Below are experts of layer 7 (counted from 0) of a mixture-of-experts language model. Rows are named router (the router's row for the expert), gate (a neuron's input weights, with its number), up (a neuron's input weights, with its number), down (a neuron's output weights, with its number) and show model dimensions 80-159. Each number is 200 + 20 x the weight over its row's rms, rounded and kept within 0 to 999.
After each expert's rows: "raises" lists some tokens whose logits its average output raises strongly, later layers aside. This comes from a sample of Wikipedia text that the model never trained on.

# expert 1
router,207,219,170,206,183,203,248,200,191,175,205,176,172,191,184,208,224,235,229,218,195,200,216,187,181,186,263,197,180,201,186,161,217,193,187,167,189,250,172,176,180,185,201,203,178,184,198,200,191,207,242,244,238,224,148,179,191,206,182,206,190,212,206,224,223,204,207,210,185,184,197,196,220,194,202,199,220,197,197,191
gate0,184,197,186,211,202,194,212,186,209,222,181,194,173,201,199,239,205,153,204,181,205,218,204,171,223,207,199,187,225,189,201,204,165,200,188,185,189,207,194,229,170,169,173,178,157,179,213,227,185,192,208,191,201,204,204,199,236,213,193,228,201,214,198,224,224,202,198,206,185,194,207,212,263,199,189,166,206,216,237,237
up0,236,181,202,237,203,212,240,224,226,197,224,208,212,190,189,181,216,179,196,203,194,212,216,201,221,199,195,202,235,191,182,184,188,198,186,209,218,214,180,187,204,190,206,167,204,232,190,192,200,187,176,225,160,202,175,214,207,205,167,196,211,211,189,218,207,195,188,177,167,189,199,179,185,207,210,180,229,195,234,193
down0,206,220,175,219,203,165,193,208,199,187,188,252,201,235,187,157,196,204,173,188,175,196,221,208,215,182,226,206,196,191,185,167,156,220,243,172,195,200,194,181,178,179,197,241,189,209,207,209,189,153,212,228,200,191,211,206,216,221,214,171,210,206,189,175,224,221,212,207,203,235,220,219,223,175,193,187,223,211,221,206
gate1,202,215,181,197,201,181,192,204,172,220,205,166,262,189,201,196,190,213,199,186,227,187,166,199,229,173,207,206,180,186,224,186,238,244,200,206,179,206,174,207,213,237,177,183,174,157,201,196,220,223,195,201,184,190,173,192,226,220,226,195,196,191,195,183,203,189,186,202,211,175,189,231,198,160,194,199,212,209,156,155
up1,222,160,223,174,207,215,213,191,200,189,197,224,195,171,219,168,217,178,204,202,196,188,176,199,225,190,189,205,227,179,188,212,224,238,236,212,211,204,186,186,182,193,175,191,191,194,205,211,251,212,207,176,155,207,207,194,194,194,208,214,213,183,159,199,195,203,230,170,184,208,214,210,198,188,226,207,200,181,207,202
down1,207,174,205,194,244,189,189,177,197,195,237,182,214,210,183,201,187,184,219,225,214,243,199,202,195,161,170,184,198,219,164,206,227,162,198,194,211,216,184,178,200,196,177,199,200,219,156,233,209,219,179,187,182,203,217,215,203,215,219,173,211,191,240,177,201,194,194,212,191,189,177,210,177,176,193,191,187,171,195,226
gate2,216,231,195,175,196,217,229,196,175,206,227,217,210,210,234,181,179,198,201,188,207,183,205,205,178,194,235,183,225,219,202,232,231,217,197,189,170,188,192,173,178,211,218,218,227,223,188,216,172,165,216,209,183,225,191,193,222,181,186,198,180,199,193,168,219,199,169,250,239,174,198,223,205,224,200,180,196,248,188,231
up2,213,196,187,229,218,183,217,213,200,203,213,233,211,209,197,195,213,175,207,192,237,200,212,194,223,212,202,205,179,205,202,205,198,207,217,254,211,197,206,184,169,210,198,180,183,202,224,181,183,225,198,194,212,203,172,202,219,219,176,191,219,211,145,221,234,182,164,185,183,186,204,176,192,191,225,215,213,232,224,175
down2,185,214,204,189,216,223,184,222,183,183,203,205,209,202,189,185,182,182,194,181,206,218,183,172,191,221,214,233,241,206,188,227,142,199,165,165,200,181,197,193,194,222,216,203,234,238,196,217,211,201,208,214,205,198,218,200,182,214,197,211,198,168,190,191,209,193,239,220,198,206,198,212,198,190,202,196,184,195,170,182
gate3,194,175,179,242,199,161,209,191,198,207,220,231,238,205,219,205,209,196,199,224,190,216,192,195,175,237,216,204,222,208,230,234,175,207,227,225,227,223,196,186,201,201,183,224,177,232,163,152,210,205,207,205,199,229,165,228,251,217,220,222,166,199,214,183,199,197,200,215,212,176,222,199,216,173,201,186,183,218,202,203
up3,205,193,157,188,223,208,219,230,235,212,198,202,223,205,165,247,182,225,207,224,195,181,222,206,222,195,176,230,176,186,203,169,202,201,231,199,178,179,197,213,207,197,244,199,192,182,168,177,192,164,223,211,207,188,224,180,197,180,167,220,227,219,186,228,209,217,191,172,208,207,215,225,191,180,162,178,180,178,177,206
down3,208,209,225,166,209,203,167,186,197,209,208,196,192,214,184,215,198,177,205,237,207,217,179,214,203,177,204,246,216,219,223,215,197,206,236,165,244,206,222,208,186,225,183,262,236,202,186,212,209,193,212,210,201,239,203,208,208,219,197,210,204,184,184,192,183,234,222,198,218,203,185,190,206,245,191,209,236,201,191,235
raises: "av", "ar", "a"

# expert 30
router,174,231,185,212,184,169,196,215,268,202,215,231,228,215,216,182,205,188,200,198,193,198,248,232,204,216,205,201,220,177,194,221,230,201,252,188,237,191,168,207,208,184,207,188,201,195,182,211,204,184,218,221,188,202,200,213,202,196,207,208,215,203,181,238,196,173,218,206,216,207,217,235,199,190,183,206,179,195,157,210
gate0,184,216,189,201,197,164,220,203,220,227,199,164,201,169,219,214,178,158,213,199,203,176,223,214,204,231,225,208,192,174,176,176,200,193,185,178,203,204,217,178,187,186,188,240,213,221,184,184,199,204,190,234,179,225,215,208,185,183,183,186,201,157,158,195,193,218,232,235,221,184,191,213,212,216,212,211,235,191,215,204
up0,185,200,185,231,222,207,218,191,215,217,239,169,191,177,198,233,186,175,205,197,197,183,181,186,206,184,192,194,211,199,212,207,228,172,195,192,213,192,229,193,186,174,178,198,175,221,182,195,197,211,240,219,202,193,225,220,213,233,182,219,192,217,223,177,184,233,231,213,200,218,237,198,212,194,169,215,196,203,229,213
down0,231,208,188,219,229,195,208,166,180,219,196,218,166,182,220,200,191,216,221,190,202,179,208,205,196,213,179,218,154,185,212,186,220,217,206,197,211,204,227,211,169,180,196,189,225,201,188,221,201,212,214,190,233,188,188,188,243,243,216,206,213,185,198,203,184,211,183,206,152,211,159,214,208,200,188,177,210,193,183,183
gate1,182,246,189,241,205,211,192,190,192,220,180,211,167,189,177,185,166,208,212,213,208,166,194,225,241,180,159,184,207,198,165,219,176,212,222,210,165,191,207,191,203,209,177,172,187,191,200,188,185,219,206,206,218,226,211,190,186,192,230,207,166,244,194,208,198,222,199,186,228,185,209,185,184,202,185,180,179,212,218,234
up1,203,186,242,209,201,174,197,166,215,208,193,173,170,226,209,183,196,215,205,212,209,166,174,189,172,177,173,208,193,149,207,237,194,194,174,217,190,195,221,210,212,209,184,208,169,198,218,219,187,198,253,211,208,213,216,204,179,201,183,199,177,188,178,200,182,181,160,202,209,173,205,185,213,187,207,197,200,187,237,185
down1,177,200,182,216,197,195,206,210,217,200,180,209,177,173,183,187,212,194,214,187,178,181,197,191,200,162,211,211,203,183,201,192,177,233,222,197,238,204,218,210,199,191,225,216,191,219,186,191,197,213,234,189,185,245,211,211,168,184,211,185,232,186,200,197,202,203,219,236,213,196,208,173,209,176,197,215,191,221,179,182
gate2,214,211,197,227,190,176,203,199,205,186,204,203,193,224,225,148,192,222,181,178,231,182,184,207,208,163,233,204,210,186,174,229,195,194,224,210,185,217,190,201,196,183,194,213,199,200,190,178,192,203,198,201,175,219,221,190,200,192,201,209,180,196,259,172,145,184,184,178,191,177,202,205,205,203,222,211,219,190,194,195
up2,196,183,187,178,214,195,221,198,204,203,171,186,218,203,222,205,201,235,209,166,209,218,198,169,204,190,200,193,192,203,183,204,202,198,202,214,183,177,207,185,215,215,167,219,188,241,185,204,191,194,201,180,211,167,185,172,215,239,202,176,220,215,185,199,198,266,203,154,244,225,198,203,169,192,211,167,191,186,204,160
down2,175,205,204,217,193,186,215,225,231,167,197,208,185,202,178,220,187,251,201,191,245,198,192,189,202,206,222,182,188,187,225,183,212,177,234,232,200,220,203,205,219,195,181,203,191,194,211,211,205,182,206,197,229,216,204,207,195,210,195,193,182,190,204,210,183,209,219,218,194,164,219,180,177,170,194,208,202,225,181,197
gate3,230,225,195,174,195,237,164,198,190,192,176,228,198,194,191,203,214,213,166,186,168,201,188,189,188,219,193,183,210,180,194,150,207,231,180,203,220,193,258,228,207,177,192,197,207,201,172,180,173,192,193,202,180,208,193,186,176,208,235,210,211,195,210,174,217,169,189,167,170,218,199,213,178,209,169,203,192,210,160,168
up3,208,183,244,209,219,233,210,210,169,156,187,196,226,184,213,245,189,209,199,202,180,190,217,250,203,181,215,196,203,201,204,214,170,173,173,226,202,233,217,203,171,211,168,206,185,167,207,218,211,192,193,223,211,156,228,214,183,197,172,161,208,218,217,192,224,177,224,180,217,225,201,213,194,209,181,245,192,194,213,224
down3,242,217,193,197,175,208,197,190,223,193,177,201,217,206,186,164,209,197,212,195,216,211,216,209,181,224,186,202,181,197,202,198,207,212,282,201,174,192,204,199,204,186,205,192,184,151,198,177,209,188,193,213,218,210,220,197,209,193,233,200,183,191,222,223,221,186,222,202,207,182,178,194,215,221,213,218,195,206,213,173
raises: " and", ",", "\""

# expert 13
router,184,209,198,223,211,229,163,186,229,208,206,199,199,224,183,176,219,174,200,162,195,175,199,223,210,212,200,206,213,174,217,217,176,185,229,189,231,183,188,185,201,209,211,211,228,228,223,207,214,209,216,225,206,223,180,199,145,231,226,228,229,220,188,195,210,227,183,192,175,196,205,176,157,177,232,228,180,178,185,201
gate0,193,205,199,180,224,207,183,218,214,198,225,186,205,193,212,191,226,202,177,202,228,171,257,199,213,189,183,238,204,209,210,218,205,205,220,183,208,212,171,208,228,229,199,208,231,179,197,211,186,204,174,195,192,193,207,153,201,227,218,214,211,207,144,211,197,214,185,232,192,189,193,195,203,227,184,230,209,174,189,221
up0,224,168,217,226,198,191,191,191,186,191,210,172,187,187,221,201,160,214,213,189,225,211,185,197,191,193,214,206,190,199,181,185,199,205,204,172,228,170,202,189,209,200,163,189,179,183,188,203,193,215,176,195,220,195,241,219,214,200,216,211,198,168,201,188,201,188,196,188,201,185,189,187,182,195,212,203,188,205,243,175
down0,200,190,247,169,219,204,195,182,219,176,206,188,209,206,176,192,217,179,189,215,198,231,180,203,220,221,229,195,224,178,208,181,196,194,212,242,209,218,206,180,197,227,192,249,198,179,192,203,226,198,191,208,193,246,215,202,158,199,172,218,254,236,215,226,237,204,201,194,239,212,192,194,213,202,209,151,195,238,220,215
gate1,187,199,213,223,180,195,211,210,178,221,156,237,216,190,209,205,215,197,239,191,226,189,206,229,189,168,207,214,211,182,257,214,183,208,187,242,202,210,182,182,220,228,190,214,155,205,214,205,224,202,161,217,169,240,199,206,212,183,214,187,202,201,180,192,218,211,195,184,180,203,195,172,180,149,212,223,168,225,197,180
up1,173,203,185,179,224,191,206,205,196,206,179,220,199,219,167,200,188,157,210,207,223,186,203,198,183,192,207,195,217,207,145,204,194,193,236,217,215,163,191,197,184,201,233,187,213,178,187,215,232,223,176,221,217,193,236,204,233,176,195,218,198,194,250,207,219,186,193,192,229,188,208,182,190,180,204,172,171,220,186,206
down1,197,183,190,201,186,182,176,206,230,184,221,180,228,217,205,181,197,202,202,178,216,223,203,231,233,194,212,200,201,159,219,232,187,225,167,203,234,179,203,212,210,201,211,182,222,198,199,213,197,187,192,179,212,198,156,227,200,234,195,233,181,185,236,215,209,232,199,208,198,190,169,229,186,201,184,176,192,178,157,218
gate2,219,229,180,198,230,207,211,204,205,177,210,212,189,245,206,220,213,170,195,206,207,219,196,194,231,162,180,194,212,186,194,209,195,194,197,213,194,202,213,200,240,210,188,209,224,216,233,186,215,206,198,194,233,197,211,201,220,221,180,187,186,205,201,188,206,243,188,164,209,181,215,185,230,226,198,238,184,175,200,208
up2,258,192,168,189,184,237,226,205,175,172,175,219,206,217,232,201,211,223,180,180,179,232,188,215,205,200,182,192,188,194,180,219,201,227,184,224,224,207,207,219,174,218,204,193,169,184,213,223,195,235,234,208,198,189,211,186,219,193,204,201,236,228,197,172,199,168,205,217,202,171,169,218,192,216,247,217,173,195,231,187
down2,188,186,220,182,161,198,244,223,201,140,187,224,200,227,188,206,218,178,207,215,203,189,191,218,220,206,246,224,205,165,182,174,203,232,196,189,203,165,192,216,235,212,217,201,182,203,216,175,209,182,183,201,228,225,189,218,173,202,210,206,192,220,229,202,203,187,224,217,197,224,221,167,211,176,209,175,202,214,224,196
gate3,191,240,184,211,201,183,200,216,178,229,188,185,163,186,223,227,185,177,199,195,211,188,189,209,208,210,213,218,181,202,200,197,162,189,225,224,186,216,184,210,209,192,201,209,235,181,168,200,214,225,184,180,196,219,197,216,208,228,252,206,248,188,214,210,214,195,239,221,186,190,211,178,192,221,182,246,185,188,170,188
up3,199,158,214,187,201,174,232,188,220,221,219,215,209,218,207,209,212,187,198,185,185,186,197,213,202,194,178,196,149,163,191,183,216,196,196,203,166,220,173,197,199,208,203,225,239,194,171,182,202,213,181,217,225,187,186,185,225,230,205,178,209,206,224,187,187,200,199,244,211,197,223,179,184,214,188,227,222,188,199,155
down3,206,235,250,184,218,190,169,209,174,165,206,215,191,202,203,204,178,200,179,192,205,220,225,176,173,208,175,165,214,208,208,204,190,235,167,182,223,213,203,159,192,208,207,194,149,214,232,205,195,216,204,190,167,190,204,205,217,178,161,183,218,204,226,208,201,176,159,193,175,219,203,228,207,200,165,215,185,202,214,218
raises: "20", "25", "12", "13"

# expert 16
router,210,192,214,199,223,178,218,207,164,203,151,218,203,221,202,239,212,199,170,207,226,202,188,193,207,217,199,175,188,238,225,225,190,201,185,192,195,190,181,197,185,169,202,178,214,166,232,207,205,220,168,231,207,240,191,171,213,193,231,213,209,214,207,220,196,210,171,173,209,190,190,225,203,220,230,201,194,193,198,213
gate0,210,189,227,221,218,181,174,188,185,206,204,178,184,220,189,205,203,232,202,224,202,223,186,225,175,195,231,207,204,226,172,209,190,221,191,220,213,218,189,196,184,221,201,182,181,155,173,211,202,210,197,183,186,229,194,177,214,192,216,193,199,202,199,140,200,192,164,242,171,208,210,250,185,215,194,208,223,201,213,167
up0,224,189,199,219,193,201,174,232,203,204,238,176,207,239,209,183,188,227,187,168,210,215,246,231,172,191,189,195,189,206,241,169,196,180,191,199,182,189,213,171,200,220,197,176,232,159,178,212,194,194,234,220,179,244,169,186,219,204,204,221,172,225,215,169,202,192,171,239,172,197,203,200,191,160,225,183,228,190,229,180
down0,202,224,206,170,215,204,200,141,223,197,218,194,178,206,230,202,178,193,180,191,173,177,186,211,210,236,212,193,195,205,203,217,229,209,205,216,207,214,179,225,173,187,248,210,202,150,221,219,183,197,204,234,207,182,227,188,189,219,222,186,192,167,163,220,211,176,177,190,192,193,179,181,205,205,246,219,204,230,201,211
gate1,203,150,203,199,195,213,194,181,192,203,156,225,187,219,179,184,213,220,175,194,202,196,196,186,220,201,189,216,191,193,186,205,224,215,209,205,207,217,187,189,196,235,202,184,195,177,205,191,254,210,207,215,196,219,207,211,178,186,223,214,144,229,195,208,171,221,191,238,221,213,210,198,176,214,184,230,216,228,206,217
up1,202,211,194,194,241,239,222,209,209,170,198,200,214,208,158,181,201,202,189,183,209,193,210,179,224,189,253,168,172,202,197,159,147,191,206,210,194,189,160,203,202,206,225,218,195,196,187,162,213,217,177,204,217,167,173,161,225,175,183,205,162,174,178,225,194,172,181,170,177,188,193,215,144,192,212,181,174,171,204,189
down1,205,199,192,212,224,190,154,199,186,206,205,186,205,185,182,180,196,202,194,226,201,212,195,228,172,165,229,192,200,200,191,212,228,185,161,187,238,200,191,194,201,206,197,189,203,199,146,188,224,250,191,173,175,187,212,254,202,173,268,193,227,187,222,163,209,202,196,231,224,215,209,192,184,183,202,204,208,204,228,208
gate2,175,200,216,218,182,190,199,228,199,208,224,213,218,236,180,215,176,163,198,187,178,225,211,168,221,244,205,220,213,199,177,199,175,229,186,190,195,172,198,194,165,212,205,227,169,199,188,190,205,214,201,254,185,154,183,206,163,208,197,195,230,170,196,186,239,220,194,215,221,162,182,247,223,185,199,187,187,214,203,207
up2,230,175,181,190,220,163,195,188,194,191,205,236,201,219,204,203,200,219,204,182,236,194,244,206,190,240,197,203,179,225,239,220,202,226,222,221,216,198,207,217,197,247,186,217,210,199,198,173,201,205,180,221,183,187,197,183,190,203,228,188,192,190,201,204,146,216,178,242,191,157,181,194,198,195,214,189,208,164,186,212
down2,207,207,205,198,191,232,212,217,242,225,190,186,217,200,200,212,210,179,200,222,168,218,161,187,176,165,181,178,197,194,212,202,218,180,141,218,216,213,188,205,227,183,197,194,216,221,168,225,187,174,200,182,212,185,202,191,197,178,231,184,161,190,222,207,203,190,206,211,189,238,199,193,215,213,198,238,201,195,181,184
gate3,202,180,185,197,189,220,213,182,174,196,208,189,209,195,222,203,176,184,188,190,188,183,196,215,197,193,220,211,211,264,210,236,217,208,172,225,206,209,230,216,194,200,216,201,201,188,178,276,230,163,211,195,193,207,204,202,194,237,184,214,188,234,189,206,167,200,200,213,173,211,196,167,197,235,191,213,227,218,167,226
up3,217,233,242,184,235,204,185,190,203,192,229,232,207,181,192,210,212,207,234,220,201,224,236,226,197,203,231,220,178,178,235,180,198,185,223,153,202,192,219,222,198,222,197,188,203,185,192,218,165,189,196,227,230,206,197,221,188,178,205,197,174,196,185,214,185,202,176,212,190,190,176,189,181,174,223,180,199,162,215,184
down3,198,204,203,197,197,204,206,213,198,206,167,199,179,213,209,180,187,229,179,209,184,186,211,218,214,181,248,203,212,244,194,177,186,232,212,230,171,204,169,227,210,160,182,189,177,195,192,195,204,206,205,167,218,246,206,220,202,209,184,208,186,216,194,169,227,216,194,170,195,187,195,185,197,200,200,208,244,189,164,179
raises: ",", " of", " and", ";"

# expert 27
router,201,211,197,173,204,200,183,204,179,200,213,182,161,185,217,165,194,236,213,205,211,195,241,213,214,203,218,184,162,212,189,195,192,209,206,206,162,229,220,212,193,193,232,234,196,181,187,227,207,180,187,202,219,192,241,201,242,205,164,224,178,151,217,201,187,210,201,180,219,233,157,176,196,194,224,204,225,228,177,192
gate0,208,209,192,223,207,180,199,202,220,171,207,238,211,199,215,148,205,245,253,173,200,213,199,164,213,206,231,203,187,192,174,194,245,193,215,239,184,203,193,186,181,205,189,200,225,183,218,214,208,173,179,232,223,164,189,197,210,230,194,183,192,251,182,188,223,167,214,211,193,188,215,225,216,223,196,224,219,215,176,186
up0,224,168,230,199,218,248,211,231,187,196,209,246,198,221,222,189,188,214,201,175,201,203,220,243,216,216,192,236,211,183,219,216,202,248,213,213,206,162,202,220,214,184,173,231,220,193,201,208,180,203,189,196,210,159,211,184,172,199,190,170,202,186,192,213,211,220,211,182,183,215,226,192,199,142,184,197,174,212,191,182
down0,157,206,175,166,186,181,225,212,193,199,209,210,227,227,192,199,202,191,204,181,205,212,179,173,216,172,203,227,201,190,181,233,201,208,235,203,213,201,183,185,192,243,183,230,220,194,224,183,223,208,194,215,193,222,203,181,213,197,162,193,184,197,235,181,204,171,165,205,210,168,203,199,201,219,216,163,190,191,180,199
gate1,210,210,216,168,212,183,199,201,210,178,162,212,171,203,205,196,196,186,201,285,158,174,177,180,242,198,195,176,157,184,199,193,194,163,194,194,198,193,186,198,203,226,200,177,209,213,187,191,201,218,220,227,239,193,228,177,157,215,205,200,172,177,173,203,205,233,191,162,195,182,190,199,219,172,195,210,233,195,194,214
up1,202,203,178,190,184,196,225,236,181,166,212,189,184,202,180,189,175,212,234,204,194,167,195,231,181,190,202,160,170,201,230,218,193,200,211,230,211,192,186,205,226,168,228,189,203,158,208,186,194,194,179,177,213,207,138,198,232,195,199,187,182,206,216,199,184,230,194,193,197,181,176,192,204,178,207,192,173,203,179,187
down1,201,225,188,187,225,185,197,217,187,203,184,239,195,198,211,216,181,158,224,216,192,164,211,187,200,226,198,174,202,185,178,193,162,182,227,220,184,189,214,185,210,209,223,204,244,218,187,198,183,192,219,215,166,168,196,186,201,183,200,184,239,193,202,246,198,236,191,184,156,250,235,206,212,207,199,175,211,190,172,206
gate2,202,170,206,225,167,189,216,180,178,198,194,199,225,196,202,215,172,222,204,205,204,197,193,189,233,166,193,213,152,210,173,250,232,235,211,179,218,226,198,214,219,226,204,199,197,142,211,196,215,199,198,198,177,200,184,131,218,206,222,171,200,165,217,201,198,236,206,197,212,197,213,190,221,227,159,189,195,208,193,217
up2,150,193,189,245,190,189,189,205,179,191,183,212,233,185,191,179,209,190,217,196,202,185,173,188,198,207,193,219,235,195,169,171,219,195,227,196,157,214,198,195,188,168,191,178,195,169,217,165,230,223,220,174,184,210,186,154,197,178,187,202,204,192,233,190,201,182,193,192,175,190,202,172,168,225,207,215,170,214,188,166
down2,208,158,186,198,234,173,203,204,218,209,226,226,235,168,147,181,174,186,174,173,198,194,210,180,207,169,224,209,181,195,207,157,179,186,196,188,218,152,203,196,181,184,217,197,247,195,170,187,213,196,202,185,192,205,203,190,216,213,179,200,225,203,176,226,193,193,191,165,187,247,209,197,207,235,193,190,198,198,211,203
gate3,221,176,209,198,181,173,207,184,205,172,203,245,174,197,193,209,175,231,197,217,223,225,222,188,202,225,185,233,187,218,214,188,200,164,188,186,194,210,232,181,199,202,175,156,173,188,214,237,229,214,219,242,170,174,196,206,197,227,192,186,190,200,229,193,191,206,154,185,197,190,177,201,211,150,229,201,169,203,190,186
up3,193,203,222,211,155,201,192,205,182,190,221,187,207,202,188,231,177,205,190,229,182,218,182,199,182,186,192,196,225,241,245,185,195,209,211,204,203,203,185,194,210,203,189,180,183,214,202,208,183,193,192,210,181,206,195,212,197,203,212,232,211,183,197,233,216,239,185,228,212,194,175,204,199,199,215,173,204,236,176,137
down3,203,210,219,199,173,194,229,210,201,217,195,224,238,200,177,199,203,224,161,189,202,205,174,203,210,193,214,222,205,167,231,230,178,202,189,235,193,199,213,208,201,211,191,208,196,203,161,188,199,183,244,182,194,197,192,194,203,201,196,198,128,203,180,203,192,164,182,181,201,205,174,238,197,206,235,223,237,233,199,202
raises: "la", "ack", "ri", "op"

# expert 18
router,190,206,205,197,194,190,198,216,232,201,162,229,205,214,165,168,171,193,219,197,206,203,173,173,249,151,186,188,203,208,196,211,165,202,187,227,242,192,193,195,217,211,230,179,223,206,198,202,197,167,193,232,237,176,227,231,201,215,183,199,214,217,212,199,186,204,169,196,219,217,192,188,207,211,213,222,217,215,201,188
gate0,206,169,199,197,152,204,203,219,238,215,211,174,208,190,196,229,184,195,200,191,154,239,209,195,194,207,199,220,221,199,208,168,204,201,188,237,218,193,193,192,209,208,163,204,184,216,218,185,182,220,180,228,223,209,221,245,176,171,216,218,186,214,200,180,219,208,226,210,202,173,199,191,202,182,215,197,210,163,216,208
up0,178,186,214,226,220,221,215,220,170,228,195,190,180,181,189,188,215,246,193,207,193,204,173,193,187,221,177,185,222,194,213,181,223,191,173,211,149,213,194,219,212,215,195,192,183,195,204,213,206,167,230,200,226,215,187,203,193,155,210,160,201,215,219,171,159,180,231,234,182,201,198,194,194,186,183,207,182,188,208,224
down0,221,214,186,181,209,185,194,200,220,200,225,186,206,234,201,192,183,172,226,209,209,204,231,247,226,215,227,198,177,164,173,205,211,217,259,200,222,195,193,189,183,192,187,188,208,223,214,199,194,211,168,216,217,186,203,167,175,218,224,198,175,197,226,223,258,186,202,203,192,189,223,236,242,193,198,189,173,168,163,168
gate1,161,197,193,226,212,211,212,199,198,194,203,177,164,193,219,195,199,214,217,235,182,215,187,177,211,193,214,146,189,194,211,174,213,194,208,201,176,177,165,206,172,183,173,203,227,181,211,197,201,191,246,185,217,242,224,173,209,213,198,219,188,237,226,204,182,171,192,216,227,212,210,208,240,188,199,217,236,220,219,234
up1,207,206,199,239,205,208,196,164,207,205,171,206,148,205,176,221,199,194,242,198,212,208,228,193,199,244,217,194,212,205,175,196,238,216,199,200,226,227,199,205,179,219,190,224,202,195,183,188,209,178,225,183,206,194,195,232,194,183,205,188,176,200,154,198,197,178,198,195,245,191,216,197,181,221,203,194,196,207,179,207
down1,222,202,183,183,208,182,227,281,193,181,201,186,196,211,190,208,204,192,142,198,205,225,185,185,203,222,200,186,199,190,245,214,181,194,219,205,212,205,218,190,202,198,223,204,185,205,210,228,196,203,174,200,187,204,171,155,190,196,213,202,229,181,225,204,179,201,211,188,184,214,210,212,195,174,217,212,190,206,209,224
gate2,196,190,214,188,167,206,209,226,178,201,191,186,182,209,198,207,178,194,206,215,203,207,232,175,211,223,169,201,214,189,225,187,183,218,198,216,231,197,184,253,222,209,219,227,167,178,209,181,177,189,192,188,182,181,180,179,240,187,208,169,203,197,208,242,212,198,213,205,166,202,171,201,218,195,221,203,205,206,172,193
up2,204,152,195,198,182,193,193,172,230,258,204,185,204,192,217,188,198,205,200,217,185,198,214,221,204,238,207,193,188,185,202,210,232,162,209,171,168,172,230,224,203,203,186,219,220,212,198,185,208,194,202,165,227,214,198,196,197,214,183,191,213,239,217,180,176,196,227,197,188,206,207,219,205,171,194,198,222,179,174,189
down2,199,221,182,203,191,151,220,217,206,189,207,190,208,188,212,200,192,191,203,214,191,211,194,243,188,195,217,227,197,208,183,238,166,209,209,201,214,200,165,215,219,212,199,209,158,185,240,173,221,229,206,187,188,209,230,210,232,188,206,200,183,198,219,178,217,173,202,170,193,192,211,193,218,186,210,197,184,222,166,167
gate3,172,192,268,200,188,183,218,208,223,189,172,155,200,190,199,193,188,201,150,197,203,204,180,197,201,199,196,218,182,164,195,198,190,182,209,218,247,223,211,198,210,177,199,167,209,204,195,227,206,229,218,196,217,188,154,165,166,213,200,191,210,179,213,231,192,185,212,215,208,219,215,193,188,229,208,177,177,207,235,233
up3,204,188,221,258,200,175,214,191,205,198,209,191,215,182,236,204,212,224,162,197,202,215,182,202,200,193,235,227,200,172,202,178,172,199,207,186,228,211,206,197,193,167,202,189,161,186,200,249,194,226,183,193,201,209,212,219,214,183,188,216,232,167,197,201,193,207,202,208,211,207,181,200,211,202,229,221,159,202,263,194
down3,213,210,206,174,189,202,181,160,218,200,208,193,192,219,179,170,200,207,192,196,210,187,199,190,205,183,185,230,195,209,212,217,234,192,202,198,172,190,225,209,202,199,183,197,208,196,212,194,176,183,207,201,180,186,179,173,197,200,186,224,240,175,200,215,164,245,195,197,213,246,219,208,189,198,223,170,231,165,210,173
raises: "\n", "The", "-", "===", "In", "=="